config.yaml
n_experts: 32
moe_layers: [0, 1, 2, 3, 4, 5, 6, 7, 8, 9]
positions: "rope"
rope_fraction: 1.0
init_std_qkv: 0.0248
Below are experts of layer 2 (counted from 0) of a mixture-of-experts language model. Rows are named router (the router's row for the expert), down (a neuron's output weights, with its number) and show model dimensions 0-255. Each number is 128 + 32 x the weight over its row's rms, rounded and kept within 0 to 255.
After each expert's rows: a language model's description of what the expert responds to. This comes from a sample of Wikipedia text that the model never trained on.

# expert 27
router [163 132 161  99 138 110  80 162 102  78 109 145  90 142  93 121 172 111 187 138 126 137 125  54 123 108 115 107 102 145 130 126 148 176 208 152 140 127 102  96 169 174 124 109 140 138 158 125  86  88 121 146 101 150  97  95 143 118 132 153 125 135 105 122 133 172 164 128  78 215 106 118 132 108 129 116 110 146 183 122 159 160 153 102 153  87  92 146 146 108 158 119   2 102 102 145 145 152 111 118  75 129 119 198 129  84 178 149 117 133 130  96 142 125 119 108 160 134 160  91  73 152 138 166 119 120 147 162  98 127 171 140  84 109 162 102 115 143  88 141 170 183 101 136 121 103  97  99 151 140 122 125 100 173 159 130  79 145 135 160  62 146 153 111 116 160 112 116  95 146 129 167 161 190 133 125  68 126 183  75 117 126 131 114 145 116 140 139 173 127 157  86  79 180  80 104 121 132  56  56 146 135  71  88 134 111 142 107 119 213 160  65 108  92 151 169 164 113 102  58  81 168  98 150 118 127 166 176  98 113 123 204 169 104 102 163 170 127 161 100 131 193 125 151 144 137 154 126 138 103  87 116 149 180 111 134]
down0 [ 79  94  98 122 180 157 105 145 136 117  53 105 153 164 194 123 119 125 199 142 147 160  88 139 160 158  90 121 132 101 136 117 164 176 129 102 117  81  95  92 158 130 104  90 123 194 110 135 189 134 147 103 109 117 162 156 138 142 176 141 144 164 118 141 106 124  91 133 113 105 128 127 146 137 118 169 126 171 109 107  70 163 105 120 110 125 102 155 105 128 117 132  65 207 135 112  88  69 118 106 115 104 109 147 166 132 102 110 177  65  38 123 108 145 101 119 119 170 126 111  81 117 102  90 111  90 172 111 134 162  80 132 138 141 161 123  98 137 152  49  69 139 151 141 115 142 148  89 136 139 136 164 125 108 126 109 144 192 105 114 124 121 116 151 138  90 108 136 132 101  88  85 120 159 154 185 136 140 165 118 125 186  82 180 184  91  84 143 103 104  97  90 131 117 141 110 108 116  79 120 140 168 136 102 136  71 180 126  69 160  88  98  87 107 100 141  86 105  94  58 123 165  72 215 172 109 143 127 105  96 146 167 181 113 162 207 109 140  98 120  95 183 166  85  56 160 123 162 145  92 135 118 134 126 168 139]
It responds to: Single capital letters. Lone capital letters beginning names, often in tables or lists after a pipe, dash or apostrophe, such as d'A-mboise, El-O-lympi.

# expert 5
router [143 126 122  97 144 137 113 118 141 151 141  73  90 142 146 117 181 125 124 181 135 103 142  79 131  85 150  96 135 132 176  97 118 213 176 117 128 125  70 137 104 118  69 165 168 138 167 165  55 138 146  88  92  59 125 152 105 132 106 118 159 134 149  81 178 139 151 103 122 178  88  97 172 117  95 158 120 140 150 172 196 156  91 124 110 102  77 136 119  90 186 103  95 166 160 183 168 135  90 188  95 158 117 157  94 139 122 110 120 161 119 100 139 112 129 109  89 165 160 141  68 123 144  97 161 123 151 155 112  98 117 136  80 137 117 159 116 103 146 168 160 111 126 185 122 141 117 174 130 130 113 132 127 126 169  86 134 152 141 146  87 135 163  94 100 108 161 165 104 164 164  91 170 172 144 131 147  81 162  53 134 150 147 166 141  92 167  86 133 155 167 112 106 151 151 166 159 157  49  91 132  73  96 159  95  87 104 103 130 130 152 104 165 120 112  86  89  97  87 110 132 162  57 148 156 193 225 148  74 150 155 175 126 128 142 142 140  51 136 113 185 122 124 127 140 148 150 132 137 121  42 115 131 158 114 118]
down0 [126 126 102 162 125  90 141  80 133 127 105 134 103  86 133 109  97 128 121 125  93 191  73  97 183 105  83 113 170  94 190 123 126 163  85 132 117 127 119 186  97 106 147 119 160 132 126 171  93 152  50 151 162 115 180 169 177  33 126 115 136  80 146  90 110  97 142 176 135 179 113 110 141 145 125  87 134 119  66 175 147 190 181 102 138 138 142 148 140  82  99 169 100 195 111 161 133  93 161 116 197 136  61 155 114 129 108 154 124 148 134  79 141 151 113 100 102 140 123 118 176 149 133 160  94 170 148 131 155 149 108 129  55 143 121 156 116 177 129 158 132 129 178 141  92 126 128 158 123  98  69 126 149 180 130 126  68 129 118  81 182 103 195 158 139 148 107 175 111 115 154 124 144 179 131 163 134 107 126 179 122 111 139 122 152 148 138  84 137 103  92 141 129 150 146 145 121 124 121 184  69 117 157 161 194 162 173 129  97 123 106 137 164 152 129 142 136 174 106 115 147 168 197 135 158 146 152 156 164 169  77  91  56 139 115 108 114  68 134 125  92 173 215 106 101 146 100 179  89 147 142 135 142 172 164 113]
It responds to: Definite article, word endings. Mostly " the" after prepositions like of/in/at, plus mid-name endings such as Aveug-le, Map-le, "or" and "either".

# expert 3
router [126 172 158  48 156 112  93 138  96  79 131 135 137 134 135 117 187 142 212 166  94 123 107 103 157 160 150 146 118 100 103 148 128 160 224 157 159  74 163 131 154 181 154 108 165 109 181 146 109 135 144 171 105  67 126 125 127  83 107 171 127 100 126  93 151 128 124 172  58 198 111  82 144 107 138 124 111 110 158 179 197 112 144 135 140 118 177 150 154 151 179 106 109 139 150  92 148 105 126 116  77 155 123 154 153 115 106 105 126 183 160  93 135 134 124  93  61 154 147 123 122 163 108 124 140 136 167 162 141 108 153 172 116  90 150 111 107 120 185 136 174 173 127  80 151 131 159 135 100 152 139 132 118 141 209 130  75 140 120 116 102 176 153 124 112 150 152 151  73 160 137  87 165 208 126 160  99 103 181  78 150 146 112 148 141 102 103 151 117 134 141 127  72 124 147 170  97 177  50  67 120 122 129  76 140  78 117  86 127 153 170  99 134 114 110 140 146  95 114  30 100 126 115 140 148 147 151 146 112 146 170 142 126 110  83 135 186 149 124  84 129 145 112 138 125 102 128  61 169 153  87 156 100 178 102  82]
down1 [ 93 127  93  32 141 130 110 122  68 153  80 134  74 132 157 136 132 148 136 142 142 108  90 136 162 128 109 125 165  65 137 105 112 113 104  83 133 158 114 130 166  78 136  87 140 201   7 155 165 109 116 129  78 139  88 118 134 167 119  99 111 131 111 114 101 140 143 101 150  86 169 131 175 175 140 133  95 137 135 154  80 110 141 144  54 123 134 163 130 129 123 125 184  87 128 187  90 123  80 107 125 118 119 106 157 139 127 147 120  84 130  92  96 104 116 100 118  95 157 129 202 134  99 110 158 104 198 119 113 130 153 156 140 131 111 143 163 145 104 102  83 128 118 148 159 167 102 143 114 153 147 119 120 117 119 151 117  79  76  79  91 150  70  98 102  90 107 129 120  93 160 144 228 159 108 222 132 127 152 153  80 145 138 152 108  97 118 141 156 143 104 126 126 153 154 117 144 177 115 145 119  87 147  48 191  92 111  70 146 144 117 119 101 137 126 126 151 110  36 120  92 200 129 120 139 131 159 162 137 169 174 168 103 184 127 128  93 103 143 141 137 153 108 135 149 131 133 113 112 128 147  64 116 104  22 147]
It responds to: Headings and word starts. Section heading markers like ==== and ==Career==, plus first pieces of common words (invest, acc, circ) and verbs like became, published.

# expert 2
router [122 150 101  61 137 133  96 149  96 125  57 145 125 131 146 142 166 123 144 163 105 159 129 109 161 138 155  90 136 131 146  78 152 212 164 151 131  82 165 113 134 166  85 120 132 158 177 110  95 143 160 130  84  52 144  65  87 102 118 162  86 141 116 127 140 136 129 154  95 155 142  92 136  87 129 147 130 166 163 145 200 108 141 135 135  95 147 168 161 112 151 140  97 113 163 163 158  88 148 121 147  87 110 205 102 132 137 131 109 197 140  95 174 184 148 123 126 213 113  89  82 151 143  90 160  83 128 157 141 159 120 110 107 126 135 115 100 184 190 133 110 161  84 114 136  86 113 136 115 142 114 132 142 140 137  90 129 123 132 152 108 190 178  55 130 123  96 133 143 159 132  89 173 167 165  76 110  76 125  84 190 124 134 135 166 116 106 131 173  94 148 145  71 102 140 118 123 171 101 106 139 105 179 105  87 134 159 139 158 160 204 110 175 133  93 151 151 141 149  71 135 141 122 134 149 126 139 139 123  97 172 206 123 111 156 146 207 120 156 116 184 163 149 123 125 111 181 167  99  87  76 112 125 212  89  84]
down0 [164 127  89 145 161 133 200  59 146  99  68  39 137 171 130  60 123 115 138 138 105 155 157 153 139  94 131 118 104 100 152 144 139 111  65 102 163 156 118  70 137 132  94 156 168 131 141 120 113 150 102  79 132 169 112 179 150  73 123  96 126 140 120 111 109 151 154  65 133 130 142 134 119 139 151 142 162 109 123 123  54 121 109 124 154 147 118  89 117  92  60 115  74  83  81 112 130 142 111  94 166 169  91  72 113 119 105 138 154  97  87 179 106 185 105 105 147 127 124  97 145  47 174 152 121 103 131  95 132 108 116  66 134 126 171 109 152  90 175 120 109 118 108 143 126 146  87 116 117 122 188 186 143 140 130 219 108  91 154  90 135 149  94  88 147 183 141 132  68 181 142 153 118  76  95 174 124 103 125 143  78 125 122 153 128 159  87 151 136  88 148 138 197 131  77 129 129  95 155 108 143 152 128 147 154 134 137 137 116  65 144 136 139  91 110 153 144 113 123 135 187  87 152 142 110  84 166 125 105  63  80  85  72 151 140 119 135 132 127 136 137 164 121 228 155 195 152 137 127 156 121 167 167 103  78 151]
It responds to: Modal and infinitive words. Infinitive " to", "not", modals and quantifiers after verbs like was/wanted/decided, e.g. likely to, would have, not to.

# expert 28
router [131 140 117  99 155 112 130 163 149  67 163 141 185 183 172 127 166 141 177 127 150 131 147  71 148 118  98 158 149 121 147 186 143 175 181 160 110 125 149  96 133 159  91 120 137 145 121 133 108 107 139 107  81 113  96 105 133  85 106  96 129  96 185 101 121  84 101 132  95 173 120 140 125 154 153 122 161 137 117 190 208 193 141 100 135 114 141 104  99 100 135 105 128  97 165 143 135  86  83 158  78 121  96 192 128 161 121 150 131 183 125 101 120 130 144 112  56 131 111  79  98 179  96 139 152 121 182 169 152 114 166 128 119 129  74 214 147 169 123  96 136 110  79 122 125  74 145 155  79  88 101 148 158 130 155 134  73 130 126  94 106 190  97  29 174 175 157 156 133 142 102  92 156 160 148 167 114 120 144  69 124  94 175 153 111  91 180 118 143 185 152 111 122  96  90 124 124 196 117  91 142 153  88 117 112 116 161 154 105 177 138  85 130  89 118 113 116 111 110  25  78 171  90 142 154 113 162 147 137 111 125 199 160 114 120  97 151  77 126 160 119 159 132 153  96  88 168 112 133 118  98 171 139 149  98 123]
down0 [142 130 163 106 125 202 147 142 101 127  33 137 159 150 107 150 109 104  69 101 160 151 108 150 126 156 145 135 117 196 137 158 166 156 149 137 134 149 108 191 115  85 154 114 140 130 127 139 161 121 124 161 108 150  97 121  55 105 114 185 145  85 139 113 184 104 172 108 130  83 153  87 151 173 119 142 106 145  99 196  87  90 127 125 124 152  99  79  94  99 127 135 149  86 169 104 110 106 143  92 127 143 133 124 139 133 107 175 145 175  70 155 139 126 111 156 189  81  78 164 107 142 136 101 135 189 110  92  77 139 120  65 113  78 111 133 144 138  98 130 107 154 138  95 140  96  78  72 108 121 169 100 185 100  77  66 133  99 154 162 192 123 115 136 144 110 138 175  97 125 162  86  81 104  87  75 136 117 135 173 128 142 154 156 139 108  51 113 169  78 158 127 128  46  83 108 123 146  57 106 178 120 106  54 120 154 151 158 135  92  87  94 143 107 173 140  75 111  90  53 165  86  87 117 128 145 165 138 145 114 126  87 139 141 146 120 112 144 119 132 124 124  75 157 120 113 159  80 117 147 150  91 151  91  70 136]
It responds to: Topic head nouns. Common nouns naming the article's subject after the or a, such as club, film, team, album, season, player.

# expert 12
router [122 102 120 161 130 118 134 131 174 101 155 124 151 156 122  98 137 122 104 164 165  95 114  58 143  95  95  70  85  94 175 135 169 175 186 106 120 142  70 133 103 105 158 144 126 112 176 104  83 142 127 141 132 147 115  96 154 116 158 166  83 130 139 126 145  77 144 171  72 189 124  97 133 177 141 180 132  93 121 202 191 154 153 123 169  97 158 144 103 150 119 100  93  79  99  84 109 138 138 132 168 144 102 164 150  82 118 117 147 180 143 117 150 164 144  85 135 129 101 122 120 108  74  92 130 146 152 154 139 122 180 108 151  65  77  70  86 146 126 184 179 128 157 110  89 102 128 140 132  98 132 155 131 123 206  90 114 151 119  97 138 212 169 131 169  96  54 117 109 194 170 127 147 166 125 117  68  55 148 116  79 101 189 183 128  94 140 141 113 146 200 112 104  75 118 143 107 135  92  67 156 135 153 155 186 113 153 156 101 197 109 116 118 141 105 149 104 144 135 111  86 130 150 147 151 139 180 150 103 143 154 184 110 114 113 132 177 150 130 126 177 143 101 127 109 118 198 136 197 166 121 143 150 125 130 124]
down27 [139 113 155 122 146  97 150  96 145 101 102 101 134 145 191 128 142  55  92  94 151 156 185 128 106 113 187 100 182 180 136 135  84  78 116 122 121  55 150 144 160 111 139 118  61  67  95 179 156 114  94 166 153 165 171  87 150 140  92 105  84 127  83 125 114  92 129 106 117  82  98 102 155 191  85 158 169 118 118 123  80 119 153  51  87  93 119  81 184 139 126 113 153 100 174 129 101  91  95 122 122 154 125 128 104 170 137 161 136 104  96 126 155 156 146 210 113 101 120 101 156 104 146  95 114 103  62 158 112 107 130 167 108 129 149 125 104 144 134  73 123 138 167 107 147 112 106 140 221 138 100 151  93 130 138 134 154 115 141  73  79 153 111 187 153 134 109 106 127  96  99 148 118  73 178 215 163  71  59 144 141  71 149 129  98 101 112 106 157 141 135 136 148 135  88 132 119 161  96 184 155 127 127 109 142 140 123 113 167  97 163 147 118 123 136 148 192 108 154 133 135  75 143 139  73  93 139 135 125 131  94  66 111 173 165 177 129 105 144  46 151  82 120 119 140 153 101 128 101 120 154  59 108 155 144 151]
It responds to: Sentence-final periods. Periods ending sentences, often fused to word endings (es., y., ed.), plus name pieces like -ov in Slavic names and places.

# expert 10
router [123 170 201  85 122 123  76 171 128  79  69 168 110 183 117 127 180 155 211 180 164 105 111  91 174 146 114 128 133 155 149  90 136 127 197 113 145 133 152 114 135 194  86 132 108  86 156 113  64 155 115 144  94  95 105 116 144  84  90 127 103 133 140 148 124 114 116 164  81 152 123 138 123 162 145 117 142 124 140 199 191 151 129 136 174  80 152 107 102 119 146 135  97  68  94 118 164 133 141 130  53 135 129 172 111 144 108 103 122 125 152  98 165 160 134 120 109 176 157 121 106 138  96 136 147 149 145 155 118 113 157 112 105 159 114 102 123 165 174 181 171 152 106 106  82 153 156  98 150  96  83  72 144 157 169 141 120 154 145  77  68 123 125  58 128 151 116 114  89 203 125 117 183 153  94 144 134 108 175 140 136 122 131 155 108 115  98 178 148 166 138 117  64 151  91 110 104 166 132  97 127 138 114 136 172  80 146 172 138 156 194  43 112 130 143  94 166 102 161  49 100 137  95 108 158 128 162 166 115  97 165 203 115  92 106 140 128 145 124 127 139 126 114 144 126 166 198  73 141 161 110 104 149 148 109  56]
down1 [112 117 142 151 121 155 135 129 119 179 155 180 128 113 155  95 153 135 101 149 135 105 104 201 101 121 138 128  71 132 169 124 131 140  91 151 121 155 128  98  54 149 133 123 138 206 171  99 131 116 121 119 165 141 130  64  91 122 115 124 129 146  78  93 109 127 128 119 136 124 155 143 127 153  69 156  98 116  94 111  58 107  89 136  96 151 122  66 129 145 107 150 126 179 117 126 139 130 103  99 103  92 118 168 119  84 219  78 100 172  62 147 121 125  94 154 117 119 166 103 117 124 149 126 133 101  70 105 149 158  82  63 124  92 131 158 130 129 177  78 105 180 184 134  76 118 164  67 105 143 167 114  90  81 154 124 166 123 138  52 156 124 110 150  97 168 112 201 132  91 159 122  90 165 179  81 126 112 106 114 150 112  41 171 180 151 140 122  94  60 155 135 151 134 140 174  82 112  97 143 150 104 119  52 127 188 180 136 105 136 123  81 154  86 153 151 120 137  97  26 132 168 179 138 133  63 106 153 113 168 119 127 131 154 116  85 115 123 143 116 152 154  87 134 148 176 140 145 109 125 187 127 151 126 121 148]
It responds to: Decimals and mid-word pieces. Decimal digit pieces like .4 and .8 in percentages and statistics, the piece om in physiognomy or accomplish, and the article a.

# expert 23
router [126 117 145 111 170  99  74 180 141  81  90 107 122 135 110 107 187 119 178 166 139 162 138  86 123  90 131 150 147 139 148 110 111 153 185 134 166  90 141  99 127 103  69 122 159 168 187  87  92 158 188 147  98  97  91  83 144 123 101 139 153  94 132 158 111 117 126 154  55 184 103 186 158 116 118 171 123 171 171  99 158 139 137 146 128 106 170 139 114 122 176 112  81 111 174 134 110 103 137 134 121 129 105 206 121  92  93  84  95 124 127 110 139 145 119 120 100 194 144 130 120 154  87  84 166 156 104 186 106 119 133 160  86  90 124 140 124 109 147 184 149 148 124 136 122 140 118  84 138  91 104 162 129 142 175 135 127 111  90  66 115 121 188  64 175 129 109 113 104 151 136  87 181 167 144 130 136 102 189  57 145  81  63 156 159  93 115 129 154 120 156 120 112 140 150 132  86 107 122  43 151 151 101 146  87 134 159 105 117 199 165  73 133 116 104 111 123  73 122 128 104 209  99 130 105 112 162 117 129 151 160 151 155 135 144 144 173  88 178  88 152 158 121 114  62 115 124  59 170 123  74 171  95 202 129 141]
down1 [121 151 116 190 159 183 136 125 167 129 180 162 123 124 136 133  87 165 145 151 166 169  91 102 125 104 119 110  85  99  82 126  67 117  80 103 124 192 129 153  87  93 131 182  87 109 120 177 131 181  99 152 151 128 134 122 111 104 157 189 135 119 127  83 191  87 163 145 164 140 103 133 128 145 120  89 151 110 118 119  44 126  74 135 157 138 132 102 139 135 206 153 174 102 142 107 121 107 125  91 108 141 141 132 174 184 157 146 160 131 143  74 194 115 141 209 177 140 110 130 118 147 131 110 123  99 150 131 118  89  50 133 122  95 175 107  92 120  97 150 124 184 132 132 164 168 152 101 172 135 123 129  68 146 117 129 124 175 182 166 133  88 116 185 132 164 126 121 138 151 130 141  81 130 104 193 118 143 120 171 134 114  82 151 119  97 130 108  89 168 102 115 144 129 104  83 108 163 137 101 189 121 168 112 124 124  93  93 138 120 188 146  73 101 141 107 131 160 118 250 109  83 175 125 126  90 121 175  97  94 121 168 106 115  90 129 168 176 138 141 115 154 133  67 129 179  69 153 134 179 100  81 165 141 114  93]
It responds to: Relational prepositions. Prepositions of, by, from, with, on, between after nouns or participles, such as view of, directed by, owned by.

# expert 18
router [139 147 151 111 149  76 124 116 135  90  84 102 137 182 135 126 192 134 154 156 118 163 135  48 102 128 178  68 135 116 152 108 112 177 148  86 120 121 133  96 158 162 104  99 115 122 130 107  76 130 134 119  93  88 114 122  99 129 161 111 141 131 128  64 133 142 154 158  52 182 100 151 141 120 156 111 136 110 123 148 175 188 152 118 163  90 111 142 102  92 189  84 101  52 128  96 160 157 120  98  56 139  98 147  93  84 134 171 106 183 106  86 151 171 171 114  81 155 135 106 129 212 126 150 159 119 137 146 109 124 166 142 135  54 124 177 148 152 130 142 201 136 121  92 128 112 134 112  91 120 150 142 149 158 194 128 105 138  88 125  84 192 116  63 156 124  99 134 130 169 163  96 190 160 182 136 132  64 191  83 158  93 139 123 152 114  90 136 167 120 159 144  61 164 130 109 140 132  95  86 131  73  83 129 130 104 110 152 147 183 175 105 134  93 149 147 132 117 105  88 147 175 105 129 125 177 114 126  87 156 148 203 134 101  90 141 150 132 109 144  98 149 138 130 109  75 166 128 160 122  70 128 119 206 117 102]
down1 [ 88 114 158 122 117 162 144 124 113 138 137 164 119  94  93 101 107 143  89 143  92 115  98  99  84 186 142 113 124 123 106 149  65 139 105 146 113 134  87  83  89 156 223 166  83  70 203 200 209 170 118  94 164 103 174 116  97  87 136 162 167 136 138  88  76 129 174 140 128  89 129 153  95 101  95 129 128 210 128 120  97 145 114 119 160 150  88  82 133  81 137 126 176  81 182 160 167 138 123 180 144 140 107  89  69 147 137 121 135 148 114 173 104 101 164 124 151  44 136 132 187 109 130  85 144 141 105  90 112  82 141  62 140 123 111 180 127 164 166 145 195 176 142 123 164  88 154 116 132 166 170 116  94  95 110 128 134 161  70 116 117 105  93 137  82 122 125 149 200 120 148 144 162 101 100 134 169 121 121 123 173 108 112 151  87 130 131 113 113 123 113  93 118 124 172 153 102 155  86 152  56 105 120  65  81 127  74 140 151 130 129 136 144  72 138 136 154 110 102  75 119 144 221 173  98 108 103 125 155 124 162 127 132 122  96  78 107 169  84 122 105 135 100 108 134 158 155 135 121 112 166 119 135 130  86 115]
It responds to: Articles and capital starts. The article the/The, often after a preposition, plus first pieces of capitalized names such as By-rne, Toy-ota, North.

# expert 0
router [120 151 167 118 151  96  97 131 137  73 132  87 130 164 127 146 180 136 139 177 155 138 130  73 151 116 117 144 135 125 136 150 143 160 209 132 155 131 106  74 146 186  70 168 118 137 133 126  63 158 113 134  82  75 116 119 121 102 102 120 151 109 152 120 149 157 115 119  67 218 129 113  84 103 142 131 126  95 166 174 208 157 148 109 137 107 157 136 145 119 173 110  65 159 137 123 145  95 159 114  70 108  63 183 102 127  92 133  92 225 133  32 143 204 154 139  93 137 118 145 115 125 102 115 131 108 163 186 142  79 128 119 134 100 120 193 121 120 157 162 170 144 151  92  84 129 156 135 118 111 154 132  95 158 199 109  97 102  85 112  66 153 138 110 171 119 108 130 107 157 142 107 167 192 128 118 141  46 189 121 142 131 144 101 133  88 111 141 134 165 175 101 104 122 108 148 103 126 114  96 173 119 144 113 159 130 162 146 124 177 155  69 118 121 161 155 109 130  98 161  99 140 108 144 147 119 163 123 135 112 142 158 132  54 116 168 169 131 161 145 141 126 166  84 151 131 163 131 157 150  51 192  92 178 112  96]
down0 [ 92 134 109 176  74  97  97 143  88 135 108 123  97 148  93  96 105 162 145 119  79 131  86 163  63  76 105 126  48 107 158 107 102 142  84 131 120 205 107 111 115 126 124 163 161 104 140 170 115 178 134 170 120 125 143 111 125  68 108 126 106 194 146 166 111 157 140 175 105 130 105 158 179 209 137 123 104 176 116  93 136  85 127  80  84 130 159 160 137 116  80 119 123 139 141  73  94  99 161 148 177 118 162 155 126 121 152  95  53  97 116  94  70 130 113 108 120 110  57 156 180 136 170 157 147 137  94 150  89 150 159 151 185 157 138 139 131 134 169 180 111  70 152 166 150 117 130 163 153 170 113 131  99 142 159  67 133  88 116 114 128 116  98 160 149  63 103 139 103 123  82  94 117 101 143  99 117 136 134 105 112 158 122 147 144 154 144 106 137  78 151 195 161 126 119 141 181 103  95 139 146 210  94 118 133 152  92 160 125 147 152 113 137 135 183 146 124 137 181 130 181  96 153 160 137 152 117  89 183 168 172  77 134 148 106 150 110 154 100 149 111 107 117  28 124  87 103  65 187 177 146 112 141 171 125 140]
It responds to: Table cell separators. Pipe separators between cells in wiki tables, plus line breaks and sentence-final periods fused to words, such as es., time., him.

# expert 14
router [145 160 122  94 177 114 113 122 147  84 130 137 134 176 107  91 170 129 158 165  87 111  80  99 180 121 132 123  74 119 152 123 132 186 244 146 135  78 113  90 170 157  96 127 180 155 132 131 101 102 118 126 116 103  99 110 141 128 125  96 129 139 151 131 143 139 169 124  70 188 145  76  99 122 136 139  82 106 123 131 175 153 160 159 156 120 153 103 147 100 161 100  48 100 129 117 144 148 168 121  82 123  99 162 107 153  81 153 101 146  87 100 129 172 150 155  92 182 145 100  93 182 117 162 162 123 150 193 149 138 155 180 117  74 110 151  96 114 134 157 169 131 154  68  90 138 177 129 121 157  97 129 107 143 180 103 101 162 127 163  75 149 172 117 160 172  75 148  90 207 179 108 169 178 151 120  76 107 133  63 148 125 121 127 131 105 147 134 162  95 172 117  74 177 117  84 117 106  97  93 146 129  85 112 117  98 110 136 123 220 181  79 110 126 158 167  87  92  97  97 106 144  88 129 148 136 156 128 112  90 127 184 146 101 141 123 183 103 125 125 140 144 126 128  99 129 135  49 182 109  72 111 141 170 139 109]
down1 [136  97 114  97 159 101 147 185  92 166 117 117 109 108 170 156  92 189 147  21 201  77 163 200 109 125 162 171 140 148 120 151 149 173 237 124 177 119 107 186 103 110  89 109 133 118  84 176 147 148 135 126 143 140 117 111 135 118  77 174 177 174 138 192 113  85 152 142  88 137 121 113 120 131 114 108 131 160 132 192 141 141 150  98 133 127 115 199 150 175 143 170 179 139 188 178 165 121 146 149 112 104 147 132  86 113 159 135 120  93 140  73 117 158 152  88 101 152 110  43 141  88 157 146  92 124 100 178 134 148 127  98  99 137 123 169 125 181 134  85  99 170  46 114 114 111 107 207 104 139  66 101 129 103 101 112 156 178 168 149 128 145 108 144 169 106 165 162 144 124 117 148 107 150  99 183 123 156 130 148 114  69 129 145 153 167 152  67  89 139  70 122 109 125 106 101 160 115 118 129 176 126 120 136 126 155 105 125 111 148 100 136 137 161  94 106 141 130 120 126 134 123 109  73 111 136  80  63 131 141 142 110  96 109 160 131  70 151 126 129 109  95 159 121 152 158 108 102 137 149 139  83 143 138  49 124]
It responds to: Line breaks, headings. Line breaks before lists, headings and infobox fields, e.g. after "Scientific classification", plus opening quotes and parentheses before titles.

# expert 21
router [121 122  85  91 206 115  98 154 128  82 186 138 172 111  92 162 159 126 172 112 112  95 171  92 173 168 173 145 175 111 144 130 136 174 173 142 140 106 132 106 119 120 107 124 113 158 155  92  57 145 116 133 117 129 175 129 131  79 172 145 180 138 126  93 119  93 132  93  97 146 157 149  87 117 178 181  89 148 167 143 184 127 173 125 171 147 127 160 102 124 152 103  43  76 136 154 129 108 134 144 131 100 133 156  92  61 174 129 111 132 127  74 158 158 104 144  95 175  84 134 112 129  77 179 172 120 156 121 151 128 144 154 100 126  78 147 133 110 105 187 181 177 138  81 131 144 145 145 130 141 126 119 133 133 176 187  87  69 128 149 107 101 160  71 138 114 106 119 100 188 134 134 149 189 166 130 107  90 163  76 145 134 111 150 109  84 109 130 140 157 237 116  99 147 143 132 155 167 136  93 166  72 116 150  84 147 140 153  99 167 155 110 102 133 165 195 144 141 159 120 138 202  92 114 191 122 129 189 140 166 136 165 142 116 143 103 157 184 131 105 109 107 173 144 128 129 137 115 163 124  68 108  83 198 129 151]
down1 [120 157 149  81  91  72 106 143 148 143 147 107 140 109 139  87 146 103 172 180 106 143 142 165 137 157 112  57 121 114 133 142 124 131 144 133 120 120  85 155 151  86 106 125 220 158 137 185 155 177 105 152  90 116 101 171  66 163  92 176 139 170 124 102 166 102 134  82 119 175 142 144  89 127 190  73 113 163  91  68 130 176 146 131 168  88  91 144 168  93 116 100 132 122 129 160 204 131 156  68 117 113 130  88 160 129 150 112  77 138 128  97 150 118  36 131 108 183 131  96 107  85 112 130 179 116 137 144 161 145 150  40 110 149 122  83 152 156 135 135  98 107 103 191 137 160 113 148  96 104 111 156 134 166 113 181 169 104  88 105 119 141 104 134 116 126 124 215 131 123 153 132 133 119 136 118 119 107  98 135 149 147 126 124 128 136 163 123 157 117 115 117  83 100 130 185  56  74 122 108  92 140 145 112 150 116  64  97 177 137 107 136 157 156 158 157 143 159 183 112 169 111 159 152 103  92 156 127 130  84  80 140 136 180  91  97  47 132 125 114 122 225 154 140  99 168 154 125 108  92 165 169 180 120 168 150]
It responds to: Inner syllables, at. Middle pieces of names and words such as K-os-ovo, St-art-s, Hop-et-oun, L-ub-in, plus the preposition at and line breaks.

# expert 17
router [115 110 152 118 159 104 106 132 168  98 135 121 163 153 171 142 169  91 128 165 108 101 119  86 146  72 105 120  92 118 111 154 166 174 214 160  84  74 127 107 142 104  99 126 146 162 186 145  59 159 159 139  55  60 103  94 155 104 104 130 138 146 137 106 116 130 142 135  69 164  77 119 115 134 125 114 112 153 162 171 184 168 138  91  95  80 147 103 131 142 139 117  57 134 152 159 138 120 151 159 110 155 102 152 139  85 143 121 108 159  90  77 129 144 204 108 114 180 146 129  72 130 126 157 131 116 123 182 121  55 178 184 114 104 128 124 137 161 159 181 159 142 121 145 142 172 143 129  84 118 118 137 143 133 152 161 119 176 134 148 136 200 150 120 178  87 116 166 145 177 167 102 179 166 147 140 102 150 194  96 142 117 126 129 158  85  97 102 171 107 181 162  70 122 155 129 112 127  95  45 128 147 115 128 153 104 152 120 116 169 137  65 155 182 136 134 109  99  91 112 135 172 124 115 146 162 177 113 129 126 140 205 181  95 176 117 220 161 140  92 124 154 146 120 143 116 180 126 132 129  92 137 138 206 144 132]
down1 [113 152 135 138 135 126  92 139 124  78 113  92 148 162 141  96  62 126 171 147 127 172  84  85 189 130 205 121 112 121 127 143  83 125 120 109 179 116 111 121 124 127 187 153 141 184 148 130  81 184 207 139 128 190 113  79 135 152  79 115  91 119 136  87  99  90 175 113 178 117  84  94 130 110 110  80  72 109 117 104  81 197  95 138 104 174 207 105 111  99 152 144 181 156  75 155 109 160 120 156 114 112 178 151 171 166 102 112 152 120 113 112 120  99 155 162 122 120 100 189 148 110 192 108 164 106 180  86 121  94 177 190 121 126 133 178 155 123 130 158 103 132 163 135 141  71 146  75 150 160 138  85 178  94 101 148 130 109 159 186 111  96 141 121 130 161 174 158 131  71  73 101 110 161 142 126 113 151 102 114 135 123  91  99  92 162 103  98 127  98 119 202 127  96 152 181 117 136 163  97 128  72 134 138 151  97  99 146 104 168 140 106  91 136  74 116 122 151  99  95 160 104  87 132 137  82 160  97 122 113 124 162 107 103 108 121 129 112 192 126  32 181 120 105 177 119 139 120 156 123  80 116 130  98 129 133]
It responds to: Preposition in. The preposition " in"/"In" after commas or periods (in the past, in North London), plus word-initial prefixes such as un-, inter-, con-, post-.